Below are experts of layer 5 (counted from 0) of a mixture-of-experts language model. Rows are named router (the router's row for the expert) and show model dimensions 288-335. Each number is 128 + 32 x the weight over its row's rms, rounded and kept within 0 to 255.
After each expert's rows: "mostly gets" lists some tokens that are sent to it at least half of the time. This comes from a sample of Wikipedia text that the model never trained on.

# expert 36
router [156  90  97 126 167 118 132 114 108 139 154 178 109 108  65 113 170 137 178 115 174 193 162 148 111  72 194 156 182  92 135 139 108  83 124 132 126 172 115 135 119  76 170 104 151 145  67 130]
mostly gets: "\".", ").", ".\"", "\n", " Binomi", " 2011."

# expert 58
router [191 115 122  67 127 126 116 185 122 133 115 149 118 125 131 122 156 208 122  87 111 120 167 188 146 127 154  90 128 189  83 152 110 100 125 155 196 122  88 157 113 135 103 130 155 141  92 129]
mostly gets: "idae", "ucci", "hylum", " Clade", " Binomi", " Genus"

# expert 14
router [177  93 112  87 144 113 105 121 153 135 120 149 105 130  78 139 143 198 160  86 120 170 143 122 143  99 162 145 173  85 120 110 138 110  87 148 135  97  76 157  77  61  95  84 149 158  87 107]
mostly gets: " can", "}", "ร", "}\\", "т", "ь"

# expert 7
router [168  63 126 135 140 132  93 117 118 155 148 115 128  36  59 152 187 127 165 107 133 209 149 146 100  94 188 118 156  90 148  90 109 111  66 208 104 126  76 184 148  65 134  94 181 170  73 120]
mostly gets: " km", "%", " ft", " %", " million", "′"

# expert 19
router [170 122 100 127 152  67  85 170  79 108 142 151 103 129  80 159 121 143 173 107 110 136 163 138 134  75 154 151 184 121 104 131 114 132 156 164 160 149  99 169 135 142 113 108 144 195 147  68]
mostly gets: " speed", "year", " DF", " water", " MPC", " loan"

# expert 9
router [136  98  88 112 163 152  89 151 108 120 136 143  93 103 136 106 155 174 156 100 128 144 126 102 128  60 168 132 139 136 168 104 126 115  40 124 165 113 113 114 114  68 123 138 125 206 137 104]
mostly gets: " roof", " designed", " brick", " floor", " backing", " upper"

# expert 60
router [171 113 135 112 155 115 155 145 126 123 130 100 115 138 107  83 163 150 149 126 145 171 169 177 136  59 117 187 160 110 127 117 109 100 104 151 156 117 108 164 128 108 119 114 144 139 121  76]
mostly gets: " January", " September", " March", " June", " August", " December"

# expert 43
router [140 100  95  88 134  80 146 140 117 130 171  91  81 130 138 117 184 190 139 129 129 133 167 103 140 115 125 147 184  83 116 136 126 116 113 166 127 159 112 147  72  88 156  92 137 133  97 118]
mostly gets: " medalist", " Sir", "cur", " front", " manager", " president"

# expert 52
router [145  92 141 121 167 111 122 169  85 147 139 112  95  51 106 162 137 164 140 102 183 141 170 174  91  85 142 126 173 126 174 116 109 111  86 107 198 140 106 165  74  94 145  96 142 135 144 102]
mostly gets: "em", " Love", "low", "uck", "pp", "s"

# expert 44
router [156  76 127 155 179  90 135  89  73 111 154 146 155 165 128 113 172 151 184 117 122 134 171 141 121 130 169 128 111 124 139 102 118  69 112 191 171 127  62 156  71 132 142 103 134 160 124  56]
mostly gets: "–", " &", " vs", "/", " km", " and"

# expert 54
router [142 117  95 104 167  96  74 111 131 178 160 149  74 107  92 100 141 159 122 113 120 156 176 134 140 107 104 109 121 111 120  73  99  27 118 142 142 139  98 156 108 117 157  77 141 165 131 121]
mostly gets: " became", " been", " won", " took", " received", " used"

# expert 10
router [150 112 136 129 166 135  85 150  99 143 116 114 111  99 106 159 190 129 166 137 140 130 155 102 164 112 157 137 165 114 173 112 104  77  98 141 167 152  43 189 145 117 138 109 143 176 115  75]
mostly gets: " an", " a", " the", " any", " its", " several"

# expert 33
router [161 128 154  79 120  81  87 144 151 106 136 115  97 107 129 170 158 146 119 125 150 186 178 158 124 104 161 160 113 111 150 105 157 106  72 145 127 138 106 134 140  90 173  86 156 143  65  87]
mostly gets: "==", "===", " ==", "---|---|---|---|", "====", " ==="

# expert 50
router [168 103 110  81 142 135 150 117 170 122 132 154  93 108  93 128 180 156 144 137 113 169 131 106 142 107 143 130 162 150 142 104 103 109 109 133 147 113 109 150 109  79 157 117 167 151 114  97]
mostly gets: " European", " German", " African", " international", " national", "ism"

# expert 0
router [173  80 111 139 167 126 124 113  46 125  97 130  70 110  88 144 140 152 172 105 163 167 162 137 120  98 176  99 164  68 118 107  84  94 114 103 137 142  82 153 126 120 103  91 166 170 117 103]
mostly gets: ".3%", ".4%", ".5%", "%", ".2%", "8"

# expert 8
router [156 117 126  50 141 105  83 127  91 146 123 143 107 126 107 154 127 173 226 130 202 144 218 139 189 143 135 147 172 148 124 107 158 122 106 128 140 134  99 104 151  74 155  82 135 156 118 133]
mostly gets: " |", " 1;", " 0;", " 3;", " 5;", " 2;"

# expert 4
router [106  80  88 119 139 105  96 132 143 157 121  89  81 117  82 137 132 136 186 127 161 146 167 132 147 109 160 185 158 122 182  56 111 121 145 161 163 137 119 161  65 103 142  73 132 136 135 111]
mostly gets: " D", " B", " R", " J", " A", " G"

# expert 3
router [165 131  81 111 166 131 116 152 147 166 116 132  59 102  78 136 120 110 209 150 108 143 162 130 179  87 159 108 144 110 132 142  94  86  98 186 154 132  76 172 118 111 177 117 204 144 108  98]
mostly gets: "),", " but", "\",", ",", " and", "—"

# expert 63
router [157 120 138 108 156  87  77 137 103 128 115  81 147 157  99 102 137 152 166  93 122 143 191 128 152 147 174 139 121 115 101  83 144 104 142 189 164 147 130 139  74  96 118 111 129 160  57 103]
mostly gets: "ley", "ucci", "ad", "lin", "mathbf", "lan"

# expert 1
router [142  97  92 152 169 162 113 131  89 123 148 135  78  63  77 159 135 139 165 126 102 172 154 188 182 127 174 146 134 107 146 111 131  76 110 172 139 116  94 158  88  76  94 106 165 167  99  93]
mostly gets: " /", "(", "/", ";", "·", " ("

# expert 22
router [178  52  56 112 146 117  85 178  54  98 147 101 112  85  56 130 125 170 160  87 123 173 206 122 165 105 133 153 165 100 110 134 116 124  90 143 151 123 131 123  61 113 142 114 167 147 136  86]
mostly gets: "ville", "nia", "ić", "berg", "ski", "ă"

# expert 18
router [134 154 113 143 123  38 114 116  87 131 124 102 103  82 114 110 170 133 160 121 169 132 155 145 101 115 153 110 136 137 136 106 129  78  99 130 154 156  79 131 101 113 126 144 105 143 147 121]
mostly gets: " before", "After", " After", " after", " Despite", "Following"

# expert 13
router [120 123 139  79 209 126  90 129 157 168 159 123 144 140 135 106 131 177 200  93 118 170 104 112 129 125 178 124 166  87 164 112 114  70 119 153 149 132 111 176 136  96 146 120 140 162 117 121]
mostly gets: " of", " between", " during", " among", " against", " During"

# expert 11
router [171 114 106 103 147  93 114 141 161 140 141 103  85 116 141 122 125 175 134 134 127 111 151 105  79  91 172 140 172 140 108 141 159 119  84 131 168 156  90 187 129 134 117 100 154 168 123 138]
mostly gets: " way", " how", " important", " fact", " strong", " variety"

# expert 37
router [170 107 145  96 128  94 117 139 174 180 112  96 140  88 106 169 173 137 117  89 137 153 117 125 114  87 155 171 128 130 196 127  82 110 149 152 136 100 104 148 126  94 167 148 122 166 117  60]
mostly gets: " French", " German", " Japanese", " Chinese", " Russian", " Syrian"

# expert 20
router [145  72 131 116 141 172 119 131 110 118 120  63 122 127 105 129 194 155 159 156 183 158 141 123 152 131 128 149 161  88  93  79 132 134  94 155 141 184 108 145  97 124 177 107 175 149  79  86]
mostly gets: " Angeles", " Santa", " Historic", "ucci", " San", " Science"

# expert 21
router [188  94  70 107 187 117  99 143  98 153 108 106 123 141 114 134 148 178 145  82 151 159 162 121 148 108 147 177 132 154  97  73 136 123 109 122 150 122 123 192  75 105  94 105 134 148 100  88]
mostly gets: " Candidate", " Second", " Queen", "You", " wife", " Lady"

# expert 24
router [138  65  67  71 167 112  78 193  57 147 120 116  78 111  81  92 135 136 163  85 180 152 139  86 143 138 117 103 156  85 173 100 111 103 140 143 108 112  97 114  88  65 154  95 184 168 139  93]
mostly gets: " released", " in", " located", " announced", " at", " moved"

# expert 49
router [178 129  80  81 198 118  97 151 158 166  88 130 116 143  79 171 119 159 134  91  94 161 170 123 132  90 146 181 132  76 135 122 108  87  89 122 144 116 125 146 105  61 120  92 144 136 130 146]
mostly gets: "\",", "),", "\"", ")", "]", " ="

# expert 16
router [178 116  91 116 139 101 115 120 133 174 118 120 136 115 118 170 157 146 148  68 147 139 125 166 147 133 144 146 144  68 187  86 123  77 101 163 118 109  74 143 116  90 111  68 170 180 108 109]
mostly gets: " (", " Coordinates", "present", " =", " Binomi", "Scientific"

# expert 41
router [166  79 104  66 143 112  88  90 174 136 168 108 125 141 148 103 187 134 156  79 180 120 124 132 117  96 152 155 155 153 128  76 102  77 131 145 175 139 128 163 109  81 181 102 140 153  95  83]
mostly gets: ".\"", " century", "\".", " Texas", ").", " England"

# expert 35
router [151 107  90  93 166  77 132 119 120 109 167 106 139  99 107 127 175 189 168  63 133 163 207 113 121  99 158 150 125 122 107  96 115  89 121 170 115 127  52 188 138 123 121 109 150 141 140 111]
mostly gets: " million", "19", "34", "39", "24", " 26"

# expert 46
router [150  96 102 130 126 141  99  78 128 128 152  89  73 111  84 134 119 144 199  98 148 127 167 119 154  86 180 134 179 104 112  60 103  79 107 188 115 125 117 182 167  99 114 122 167 169 120  43]
mostly gets: " $", " X", " DF", " TV", " US", "X"

# expert 12
router [154  74 123  84 147 135  74 136  89 181 169 125  95 119 139 103 144 162 156  83 160 210 132 136  96 101 148 139 127 137 121 169 109 143 119 129 166 134 123 146 107 108 184 124 141 194 127  98]
mostly gets: " Grand", " Bridge", "After", "During", "Final", "From"

# expert 62
router [194  94 114 107 209 105 108 118 160 128 136  73 111 107 116 150 164 157 169 114 137 135 170 140  83  99 161  84 153  81  96  93 159  84 110 189 125 108  85 137 140 136 157 152 171 200 111 120]
mostly gets: " and", " but", " or", " However", " This", " These"

# expert 23
router [130 130  98 130 136  83 154 153 118 159 154 116 156 104 107 141 121 126 176 123 149 137 178 124 153  28 178 124 143  93 151  90  98 122 169 111 194 153  67 157 104 115 120 109 173 188 124  95]
mostly gets: " ", " 0", " 1", " USA", " replaced", " \\"

# expert 53
router [156  90  94  84 151  50  94 121  89 147 153 133 136 140 119 133 129 151 190 142 165 160 141 122 140 116 140 179 182 112 132 101 107 124  92 108 150 137 111 134 109  97 182 110 146 158 114  60]
mostly gets: " University", " York", " China", " London", " River", " USA"

# expert 42
router [183  85 134 145 161 110  88 134  89 124 159 145 109 137 112 133 127 165 152  82 138 116 143 146 134 115 123 100 131 127 122 146 120  79 116 165 163 102 138 145 111  92 124 138 168 143 102 112]
mostly gets: "ment", "ation", "ion", "ism", "ial", "tion"

# expert 26
router [173 112 119 141 180  82 117 139  96 162 117 122  97 126  93 110 125 128 166  74 119 136 138 107 156 103 150 120 185 149 147  79 113  78 104 146 146 158 112 164  62 107 110 127 115 157 119 121]
mostly gets: " against", " between", " through", " over", " could", " with"

# expert 31
router [128  77  72 103 132  71  98 101 140 144 144 153 138 123 102  93 136 195 184 132 150 182 167  95  96  65 150 127 114 138 154 111 131 143 142 146 166 130 122 164 118 121 140  63 132 156  96  89]
mostly gets: " album", " film", " song", " game", " city", " main"

# expert 30
router [113 104 127 148 161 128 103 160 107 153 103 106 118  95 118 145 151 189 170 159 127 129 147 106 138  93 162 103 105 102 145 109  60 116  72 127 131 117  92 133 142 101 142 119 196 176 115 134]
mostly gets: " including", " include", " These", " includes", " such", " included"

# expert 32
router [167 124  82  97 149 136  68 123 127 164 155 113  76  97 152 119 123 157 125 135 134 146 116 163 152 119 148 135 146 101 137 101 120 105  90 147 134 161  87 159  98  82 143  71 118 167 133 112]
mostly gets: "Re", " N", "p", "ucci", "g", "un"

# expert 38
router [140 101  98 111 146  62 113 148 122 177 149 146 143 130 139 149 134 127 151 126 127 182 162 137 102  72 178 109 166 132 139 120 101 122 108 115 148 130 153 182 133 129 121  88 124 147  66 121]
mostly gets: " Preced", "History", " election", " %", " Succeed", " Website"

# expert 59
router [179 100 141 149 138 114 160 180 101 149 101 121  66 128 106 107 111 199 191 130 159 136 159 118 119  53 174 149 155 114  94  83  96  87  66 126 172 168 137 155  93  95 143  93 126 178 127 108]
mostly gets: "|---|---|", "|---|", " ±%", "|", " *", " %"

# expert 28
router [165  65  92 127 148 146 112 170  88 118  86 105 127  88 110 126 127 144 167 121  91 158 158 157 131  64 190 109 116 122 124  96 150 115  89 159 144 143 147 157 135 122 123 122 128 137 130 122]
mostly gets: "|---|---|", " Coordinates", "|---|", "---|---|---|---|", "|---|---|---|", "Scientific"

# expert 6
router [157  47 118  81 227 154  77  85 120 146 131 168  97 110 129 118 127 179 157 104 120 170 139 124 145  85 150  79 189 120 133 116 135  73 103 142 147 196 127 156 114  96 159  81 190 149  76 151]
mostly gets: " He", " he", " It", " it", " She", " but"

# expert 15
router [170  96  98 169 156 126 110 161  96 111  81 194 137 112 127  97 165 132 137 103 132 135 120 166 120 117 145 167 143 112 214  90 127 126 111  92 173 115 105 151 127  87  84 113 156 151  94 126]
mostly gets: "\"", "---|---|---|---|", " %", " episodes", " Votes", "”"

# expert 51
router [133 105  66 110 190  80 155 111 167 121 168 148  74  95 136 133 149 168 113  88  97 167 138 117 144  53 152 116 159  67  81 104 105  92  53 141 118 175 100 133 124 113 117 137 150 190  97 102]
mostly gets: " which", " he", " who", " it", " they", " where"

# expert 17
router [179  90  90 100 172 118 129  97 114 118 110 146 139 102 123 107 127 194 168  96 151 171 189 137 163  66 162 144 173  57 156  92 140  78 109 128 136 135 114 144  94  97 180 119 183 205  93  78]
mostly gets: " same", " next", " days", " previous", " ago", " entire"

# expert 47
router [209 102  88 125 147 128 122 172  77 119  82 107 105 132 190 140 140 173 132  74 178 166 121 189 154 120 133 163 159 158  97 118 110 137 115 118 111 178 107 120 108  98 107  71 132 148 150  80]
mostly gets: " de", "ucci", " di", " et", " Santa", " Paris"

# expert 29
router [153 102  99 146 121 118 129 130 119 170 117  68 124  94 115 114 153 135 159  80 118 139 138 131 172  70 161 107 195  59 128 134 140 112 127 136 130 130 113 154  79 107 133  82 173 136 151  95]
mostly gets: " William", " David", " Michael", " Robert", " George", " James"

# expert 5
router [120  94 146 129 174 118 107  79 137 123 153 152  60  91  81 123 140 156 139  65 126 150 164  94 105 127 151 140 192 128 154 134 138 109 117 123 160  98 102 137 155 117 168 101 165 156  81 158]
mostly gets: " \"", " not", " would", " they", " could", " who"

# expert 27
router [141 103 133 121 152 119 104 141  82 163 115 189 116 110  93 131 121 157 153 108 130 220 169 162 146  88 169 131 163  93 178  78 125 110  80 126 110 128 102 153  62  91 129  74 116 117 105  94]
mostly gets: " Votes", " Total", " age", " JPL", " Opposition", " ±%"

# expert 55
router [161  95  69 136 123  88 118 210 134 173 157 144  94  67  69 110 135 184 141  91 136 169 150 125 125  88 139 131 143  86 136 137 102  89 134 175 173 119  50 212 101 132 116  47 198 184 171 112]
mostly gets: " known", " become", " within", " joined", " Jr", " born"

# expert 48
router [120  76  80 150 164 152 128 142  99 168 145 165 113 115  66 118 146 151 167 126 143 141 128 123  63 128 158 179 131 131 150 154 100 120  87  87 162 161 103 167 112  96  94  86 175 130  97  78]
mostly gets: "า", "ji", "ร", " Ko", "ku", "ang"

# expert 2
router [154  68 130 143 154  79 140 131  99 166 167 121 128 138 135 134 119 144 134 111 153 111 160 128 104 129 153 133 179 110 168 116 100  97  67 124 170 125  95 147  76 105 156 120 143 166 114 129]
mostly gets: "ers", "idae", "ism", " Championships", " politician", " Records"

# expert 40
router [182  81  69  59 160 108  90 113 105 188 169  86  76 112 136 176 167 172 182 122 116 128 140 144 150  95 105 123 165 152 144 140  70 119 112 160  96  98 125 213 168  54  88  87 162 171 112  93]
mostly gets: "-", "See", "Re", " ex", " re", "·"

# expert 61
router [195  77 122  92 172 151 137 117 148 142 100  98 102 114  99 127 165 176 151  91 101 121 110 144 200 122 133 166 129 147 144  98  67  97 118 145 148 163  46 158 131 107 128  65 133 143 133 118]
mostly gets: " c", " f", " b", " v", " V", "St"

# expert 56
router [171  93 112 102 158  93 113 142 125 150  72 138  98 108 118 150 145 175 171 107 106 166 156  96 116 108 169 103 155 108 111 102 141  95 101 178 152 113  81 168 119  97 123  78 165 178  86 116]
mostly gets: " based", " continued", " considered", " wrote", "Early", "hylum"

# expert 45
router [144  85  92 117 147 132 146 123  87 149 129 104  99  85 141 158 166 130 132 136 183 152 105 170 155 149 120 162 139 123  91 153 121  86  85 160 170 136  78 166 147  81 100 109 147 165  91 112]
mostly gets: ":", "):", "|", " include", " including", " "

# expert 34
router [172  98 127 105 149  95  87 127 151 152 109 139 128 126 108 155 174 191 161 142 172 127 166 103 190  77 176 140 147 124 170 143 153   5 111 126 132 145 102 177 122 132 147  79 140  96  98  87]
mostly gets: " his", " the", "The", " her", " their", " The"

# expert 57
router [165 101 116 141 154  94 134 153 172 177 130 131  95 115 112 121 165 149 173 157 137 165 148 155  96  82 193 112 142 167 124 121 121 149  74 169 134 129  99 150  92 116 102 127 169 184 104 127]
mostly gets: " political", " professional", " law", " rock", " military", " politician"

# expert 39
router [128  76 132 131 153  82  84 183 133 130 164 136  85  92 155 107 120 125 141 113 116 178 108 119 145 101 194 129 147 108 139 160 103 138 136 186 124 117 122 170 122 108  99 104 151 126  51 110]
mostly gets: " Coordinates", " Preced", "Personal", "See", " Website", "Scientific"

# expert 25
router [161 106 124 146 161  91 110 154 111 184  60 136 144  92 130 164 123 169 165 113 162 130 217 129 112 101 132 111 145 100 171 166 149  69  82 188 132 122  51 181 133  92  93 105 128 170  94 103]
mostly gets: " 11", " 12", " 18", " 25", " 13", " 20"